config.yaml
num_hidden_layers: 17
hidden_size: 320
n_experts: 32
experts_per_token: 2
d_expert: 256
d_shared_expert: 256
hidden_act: "squared_relu"
moe_layers: [1, 3, 5, 7, 9, 11, 13, 15]
router_score: "sigmoid"
normalize_top_k: true
routed_scale: 1.5
balance_loss: 0.00036
balance_bias: true
router_noise: 0.05
init_std_router: 0.0067
lr_router: 0.00112
vocab_size: 9089
norm: "rmsnorm"
norm_eps: 1e-06
tie_word_embeddings: false
optimizer: "muon_variant"
learning_rate: 0.0136
beta1: 0.93
batch_tokens: 65536
max_seq_len: 256
train_tokens: 286100000
max_steps: 4366
dataset: "wikipedia_en"
Below are experts of layer 11 (counted from 0) of a mixture-of-experts language model. Rows are named router (the router's row for the expert), down (a neuron's output weights, with its number) and show model dimensions 0-159. Each number is 500 + 25 x the weight over its row's rms, rounded and kept within 0 to 999. Numbers have three digits each.
After each expert's rows: a language model's description of what the expert responds to. This comes from a sample of Wikipedia text that the model never trained on.

# expert 4
router:529532472525467519558509511497502488545489520521468502511508487471522500477517479558545548452455491520496557475504475486497500507465564462475489530502489498514477466527502473495478508505505497495476501518498508471524500500519498501551481530525494504497502518496504492468486494485520502465498489521459499514514505504511506493551480500523517521483530537524518525499504522505474489493509583513480477469482486456499500500481509514512521487495490523479443529491507469514508509421463498
down11:515486565522495525513511487480509507491479490478539505510479509521513529491508507497482453524503495507522475506498531535476494530464488559505482479461487504502506513439528542486518484504510476500470535536487512490464422514506537448458517539511504500504495515474496505506530509481483526486542550503470505490493537495555543463467509504539490534520460513484510516477514512474540444483492434476495509559501490541544493495489472510517458493450507503499497475497488537476533502459488507
down12:491480504535511527498489514530465514484470502471497500478450520510498465520488527531480488518499530498535511444517485527453464483496470494513488509525467508456431481500532478479486478469513496553493475467466509574547487525458496472493497485457496485510483459521465524471496523471474478470485532490481488520499503499480505504517531503478469476495479512489496518512504453508483527435481520497434542466485501521496490482501464501500507521448488499499527494486533470509508508507522519
It responds to: Numbers in tables. Digit tokens and numeric values inside wiki table cells and result lines, such as percentages, scores, ages, weights, plus table headers like Votes, Apps, Result.

# expert 7
router:491552489538470540512495529470502517556443542499461519515509474506529501534503519524480499499449481488472471476464574502489498503499511441501531519471527516440485554521504508493476478490513496545487485491503547500472509488505491545482481559517502528497520500498539511477441498491480494531458520515460505517518457498500520521499485546518512501498519494490526522503530464496497499527488487501461477462539482484495474523452491523548560525511507490464487490523505531478490516492463520
down4:558523497489515423471487513497492512527511522502472468525507518514460510529502477495518491526529511494518522516521495511508480537522501500455504474529573528490539523466480510495480484525490522489477520500450508501500496455497535507506483540465456477483501475471521530513487569498540510492500503496502503460543549531509460472465481485466522454473522502489465475507506528493516489511506480519497466551456479526535458491516461503476484485460475504515454490546497469475516533560496484
down5:493497489519463525492441517517518459496516435531519519490528465502451482486512497543468503490501512528513513474555494518470510514498509527483501507524497483463467445528524443483473524514468475455459536530469478472500513524502495531493513514509508450532495508528519466483505522496524490513472481509502523485522496474540498508547517502521495487475494498509470519479506452519478505508477521529475467482468480469512470533529447482541509518507506462506522492499488483489496522518514541
It responds to: Prepositions after nouns. Prepositions and subordinators following a noun phrase in narrative prose, such as in, of, from, during, when, where, plus sentence-ending periods.

# expert 2
router:529541473529443512526490519457485494528479540519480518455560551540496456515516536508481514505496473489464514488501485471500494495486497484484523506458503549480485520519483492495508500495528501477492533523488459483503498477509498506520494499533507510497448475512474496492507494529475499545458481537447511504522469488526510501509483512522465458493503504491515506476520495526465484499510587465497485480513499492463546472450492464532552482460515493471500484509518492514514519469470507
down11:536500511455507507534539502504506486520475503497447544488457508495503498485487455514550523506457477497468512511476487516516529513486492510503488510552473539518536492503496479483512491487471519520522484520502557485505497500511480493500501514521488537495506497450505530490505507524467472498481510470517489475490515543486505457508506496474501531488463470496488519503471523486509456484503500487510509542515490430481500526475474509483503495510454543439551479543482538498487471540518488
down12:492512520495517510532499471571495499500467488563497516506515506493532516503448565442491481507494508467483514444507502523469506491483519527499504465485502509497517494482499513518478484538501506542516503463494531520502526501506539488475516530504520513486515525527490543508477494493480470526520516495510466521515532524547484516500511498509491463550466507487473542511483477482510521514501517515528503501519524472521533507481493500495466474439549526487518516480501540516516499469523512
It responds to: Digits and plural nouns. Individual digits inside numbers, years and scores, plus plural count nouns and word endings like years, million, people, -ations, -ions.

# expert 19
router:503509422514516513511505503453536516505491530533460543483492504493500523470513497541509544487473486471482533523520474462466505531485479501473527508474517484483521493481482485487523519497526511488494508522481525474496516465506510520493503520493469534453476486514544523434498496527462484502459440527481473480538456497529522478528438466499489479460509477502536495530482477458488468497503543494504482511522507494541505476437522515503549481490507474471457514501509496537485546482483496
down5:484519496541475481553470518540485522513547518500474472485504509534475490514513493507515500509472479499508515525484513486439528495531484481459484505504536509512508523512509517491508500481459464511451507436511501462542484521483486494454484481519500493469466507485479493488499495502457530509499440522522525492510469559519534480460489484440483527502560511468509519491458540518520492525524541452536456509514488527484523528502502495502485522436475504521517497480509464496488498532474504
down6:498476546515517501489520492486494478479499474516530513474468490503443522505510507509479503492473509521521498484525490541501438518512483508488492516513480497517535479512456512494506516483490539492535491541465525492532478526496496477529483493489488546502534543510496528421527518505501518487490531528496499499493482541514521513503491503532468495511479476491520499442478525488505549484533510505515534500489515533458513539453576513465544523498488499479473466506515525525469476501562465
It responds to: Space before numbers. Standalone space tokens right before a number, usually a year or date after a preposition or table pipe, as in "in 1966", "until 31 December"; also dashes, degrees, dollars.

# expert 21
router:516531462543476502547510538497521471514484526550495511488462478493468543513511458506537521473487461506508505506513514493507517512451509455502535525461503456472533460491540469516458477526548528530472516528488578478468547474503471506488505534489477511520439485517494476489468521502510504467497502477498488525533512505515511474506491491495504476450509538473488520487509483508487490489506524496463493496488458466480482497520455481481543474461511473518436524511556540481519488499503525
down4:503499493495511532515503482492466481539506499487553535460480510482523502488493485497558527526522533503516484540502496510443486470496512491450513494501512490498464495454488531523510542546477503487471502500472507484510498488483517490530534565502523522506549567477463505515496518469480516502477497532452501497481486509494512499515504449528453524484522453538481519541461478462526479487503481488508526510509518491514534532483490509487455517506465458530514473498500489527475434478491499
down5:497476476479459519544451522483516495525530500477501554468466524547469489487524509496482522533491472470537506492547529495456501536523490519516515481484489514444497505531501490511510499483543516500507486509500510496482494495514552521531442485478502477494512516545538477490499489513566517536501476492471528494514499498465481485474538476480477476509510495494497538478480506457480500515507498506490492538506534484515477472518513492488519508485422485467463508475510513530510471535546502
It responds to: Infobox field labels. Field names before colons or table headers in infoboxes and tables: Name, Type, Country, Total, Votes, Preceded by, percentages.

# expert 31
router:520528468507473533521487536468527508503474527545425543462492489499512554565488500509471479509420473472488523462464553501478493496499498496506509560487518496509502491476502509483475485529531528497493516532486505527508505473533496524540474498518494521502469492484500494486456500477487519512458495495460538500524493496483520569536500538513534531482469517508495528487486563526474473489495499479512484497507495470503480479499476552497506486500480446506460432479536516489525528460513514
down8:553470522504494502503492508550499537513486485494503545481475512498518524495484451473527536484488476483532505480487539519457492475475546500529508508516471508553503510473497494504511516500515518500524530483496483522476508530503494479545490481485520504545482518501493482438508538494460488533489495507475562464466545515497471469490519501539517529546476470531497523543505545478480532556481518476502464429484473495459509515476487468511510429488499506477515456523506479523492491531567520
down9:493515507468514458506535508514496481461542521503484451463486510499474462490513468500455475497513512469493488514496512527485506502494516463523514499532519505517502510528524479495520505507542541543526489537487485496515512492535519483539513496492506579501497516508516510479440515481526451510536506510484471471473479478513500516525551489451522449531542478493507493491477502528471527494497499454500501463515513470501501540504510523500511516491479497528475479494506491489518520509530445
It responds to: Table pipes, month names. Table cell separator pipes and semicolons between numbers, plus month names before day or year, such as "May 2008", "October 6".

# expert 27
router:510532469537500503518484531449479545517476536526442521518499487499503477514558505523494487501498470503504496523500493477471480516487519458480529525459520525463505467480489483477479499529549475493479525532498466444486524489512466525521492527548484524513522502517513450479514491491442470481495503477504483531483494476484505517521461498492534501481544541506516503476507528498477478509463560507477449469559477471486527493499469540504608491498450477513500478455538490502517531478486517
down5:489505526444489505501493496540511516498484518517491496429497532495514483455453528515512453503480515509516534495457508476537528535500495487488498441533521524472515520435438501498515527485503485507494513512524441515498464504507539559486477542499508485476518496461462463484467505524522457485486518507519505493468479470525503508484548499525515454517474502502491526462526513485527530499488514521526543474485556491518514494513440494448508474530450517481505520503434524486498517514513500
down6:486519488445511490480478512484505531476568501512527445498483496541520548488505495534476446489478531470514485497490487492521530497484514492491497494483503520523510529499542494513475490459536510500479466500491484504555494498531492515479471544508506499529515502525479496512481478501504522537527488563547506523485560466460494481512501478491564554496492512505492466484511473476505508548508501516496495511516510496483523502503485467490496461512520492524537490475509538537489484497459467
It responds to: Sentence-opening words. First word or piece opening a sentence or clause: However, According, During, Shortly, Aside, As, plus counts like one, part, all.

# expert 9
router:506533480502477509506515530449503465525498514522456521487508501523495488556508476527495483481466505438512510517455476493519542499500488494455514508489475531480442478516526510506483497520521496534477521510433488458495504447531448549497488549483465533505478516510511469493511530501487487465488484506506492480505449488489517514512480520508534525485548516498533491502491493488492469486485543470512522508541470488459540534498477516517512484488480464501502463465584512490542499468485508
down6:565535512514465486514510517513488504453511510460480487483485544474473516513482507527497443490455467502534482550494507523520514505485504540508490470510479493467513495502506497488497534521498476473499516485529540532474546518530508522499502509501461442485504512490513502497489503543494511502516499461436528519488515480481512513486521482472452454503563511492501529443536487498484523482501493494515473530467481480476477517502518509483505479499552526507473501485480472469534479525502508
down7:469511508456484479504512475448468484526530478556502513529459504470509532528446504470466506504526538497511505525594522468519460505491490459533489504518509509507512479520469489560505498498493514487488493529500470501472560499479509527495483491484421479486532518580481515481548513506520528531510508538486522531496533500522484524489527500509517500521475487509456504519457489490518453520499528524493504499516468529487466471506447501465486515506492490491497505512504521488446500479505483
It responds to: Mid-word person nouns. Word pieces inside and ending nouns, often for people or roles: bank-er, team-m-ate, perpet-rat-ors, actor, manager, professor.

# expert 15
router:505515465507465517499485523495503516524496509537450510476504507495518559486541486507528519534539488505501488484498544501506466484471548460496535521487538498478491480471513512471493464544537452502488504541510520477481499464536432516508526531486507493487428520476485507474498503480456505487512531499491501473490507513492482501518479534521492474459536526459494487454456501519459475469490516477440508508481460450460514474449487498522539477466464469513447458490513505510507544451496542
down1:469505473554503477517518467523471478549473482491486506495474480537521516523494497478481486507530518528537480525498471534520492476484501477517552472494506460535509500510505485491495458540491524512490539523473484455468493513521538458483494508475496526487505469472489520508459459539517465475498531504487520485480480494526468470555424499503509509496501533503477479505491511519527485481505501466471515511529479473515516503487552504522540512525461474520485470492446531532469538506479538
down2:479474559533547524471493489492480530500501442523533495509458487550507528529507523435454489483504468484531457483511508468486486540514516497480491503451502497464457483486528494458527488499469494475516507520531464505488520510490481525501490496506503486475541489453482522471484466516453518504529505524521537457470473535478518478537550471504505518477468537484511516553433542483519497506470486478550508492484497507491496497512507490563512554479493522483491495483548528503529488547496518
It responds to: Digits inside parentheses. Single digits and pieces inside parentheses and scores, such as (take 1), (10–6), 6–1, death years, and non-Latin script bytes.

# expert 1
router:541523477537484540516541528482514530529454529521461503517501521492527534518526484474475473486508465506495484509526550513520487527474495493478512471468447488481474462492500565497469469526528497474469469516522541489496499500524465493484484492552465473511492520514488506467495507487505469515456516489502512502444504502484475532473480511503506484503510498483476517531523562487461487489506495500498474440570485493463545508477502492488508491471519485507457497471512521488551498477482506
down11:507478520550500472517473499471533495548496488490507479499455487489515491463492515499441525485548527506540486502517492467455469473513490498497486474493552504508515494531488553470535506492485500494471514518460499530490492516534463485493457482484534480520498502480468501485496488504485508482501501504516498500475484516442533456450493515529556514504532536463521474466467513539571532481528503534464442546487551488511556501542520502477496544495502532475489483501521544493544498475502474
down12:515504495533496521525475518510500482471508487516459517522543470482481503492488524488496537481485462498493448492494510517451481519500512542472511495508457529492477505534535494560508536518515514482469488485501521477576490531505442522514468520486478558524490488465475521459457489503558513521501509496444485518464465449495517531471475484484520475489475510555496543504455524505544508473499518522494516495482521530488515502480493511470500509486486509494539501490520485514538506478545511
It responds to: Clause-joining punctuation, conjunctions. Commas, semicolons and coordinating words joining list items or clauses in prose, such as ", which", "and", "but", "including", "&".

# expert 25
router:496504468526504498508532531514489519499507517523487521489481488506541510540492519509510512504469486475485469497472527495491522464483492484502510477493516492470473470485492501449476472544527493515508501550468512473452536469526464469546511522538465507487499441520522457453505507433472475468494464488493524480491477488524488513491487520543504465473499500482522508482467532486490482475475531452517520488543473481473527482507448515517512485482496482495503485484522522545540525446490503
down7:434494550486500500510486515521492494477564496503487487486477481496518503479473516532543512505503503510510515447532453516502530503506454482469495518501485490489499519441485497515491492479515463489492479439523490469507536530529500515509503497491447494494463480550468513492503479505525450497539517515518492497533547518481516425512533499501496491468523509462488549485477487487459508506532466507496464515511465521493479492519478461546445542508521511560489494509505501509468458484510489
down8:554497531479510517490508483491543490521494439496537460462517517481511497513489475526489508529489501469525514452480531493501498486496507534490530475482470523515489504491524487515488532491473486471517453472500499483480507522488513484450507517508545533518477512484448510480466458480512481474498472460512489546479499504472510474515519501457513454499483492511441513492474562456512504516466499507503489548492527512502528478534515513486477493496525530463532491490513479508513559490496471
It responds to: Mid-word name fragments. Short consonant-heavy pieces inside uncommon names or words right after an initial capital, such as P-ipp-in, I-ac-occa, D-yl-an, Ph-yl-is.

# expert 14
router:503543475537486464543537531502532512553487520540490514514510478476496484479535496528526529442499487494482484475491514501545481477439501510494532519476437486475492512492526503489474486513521476472467461488500533486504492491497493519522521501513510509490468489482503504479515486502476491456507491503502507512476498480473522522490458514534489468459526533524525517469541507473481467498517536456500505482526468483514479492453477540499529503507432483481490475504503511464516529478479537
down0:523503494499524486540502519481455513491493529511497528480496502467543479512496524433495528530505540509520516505525509498503500538498472536512557478449512524489506522494481538510490521506509543473460526503468585471487487429492472496512506540436538527510518514497491523557513515508487489546497487482516486513508487469513496518499492467487474530542491485528474483505499513481500481517559487500523516508494498517502430501480497508479529536475504501440490524479500540470462479450485558
down1:487519523505451496496516527521487507496470525495560523535507500421462469444461496468506505528523504495509506530462554525454513548517510496508478537488460463533529455512510491486492522467518449489493489489491499508512532501484527541458521521481489505500474476516523465554498472499481471489481483496507547485536479463510517502529492564500472542466513456501463466482490497499503478515503526482508490524485467484454544551459496465468491490480499482517464473544519517468486484479521514
It responds to: South Asian names, tables. Initial pieces of Indian and Arabic names (Bh, Raj, Mah, Abd) in election tables, plus spaces and digits in tables and lists.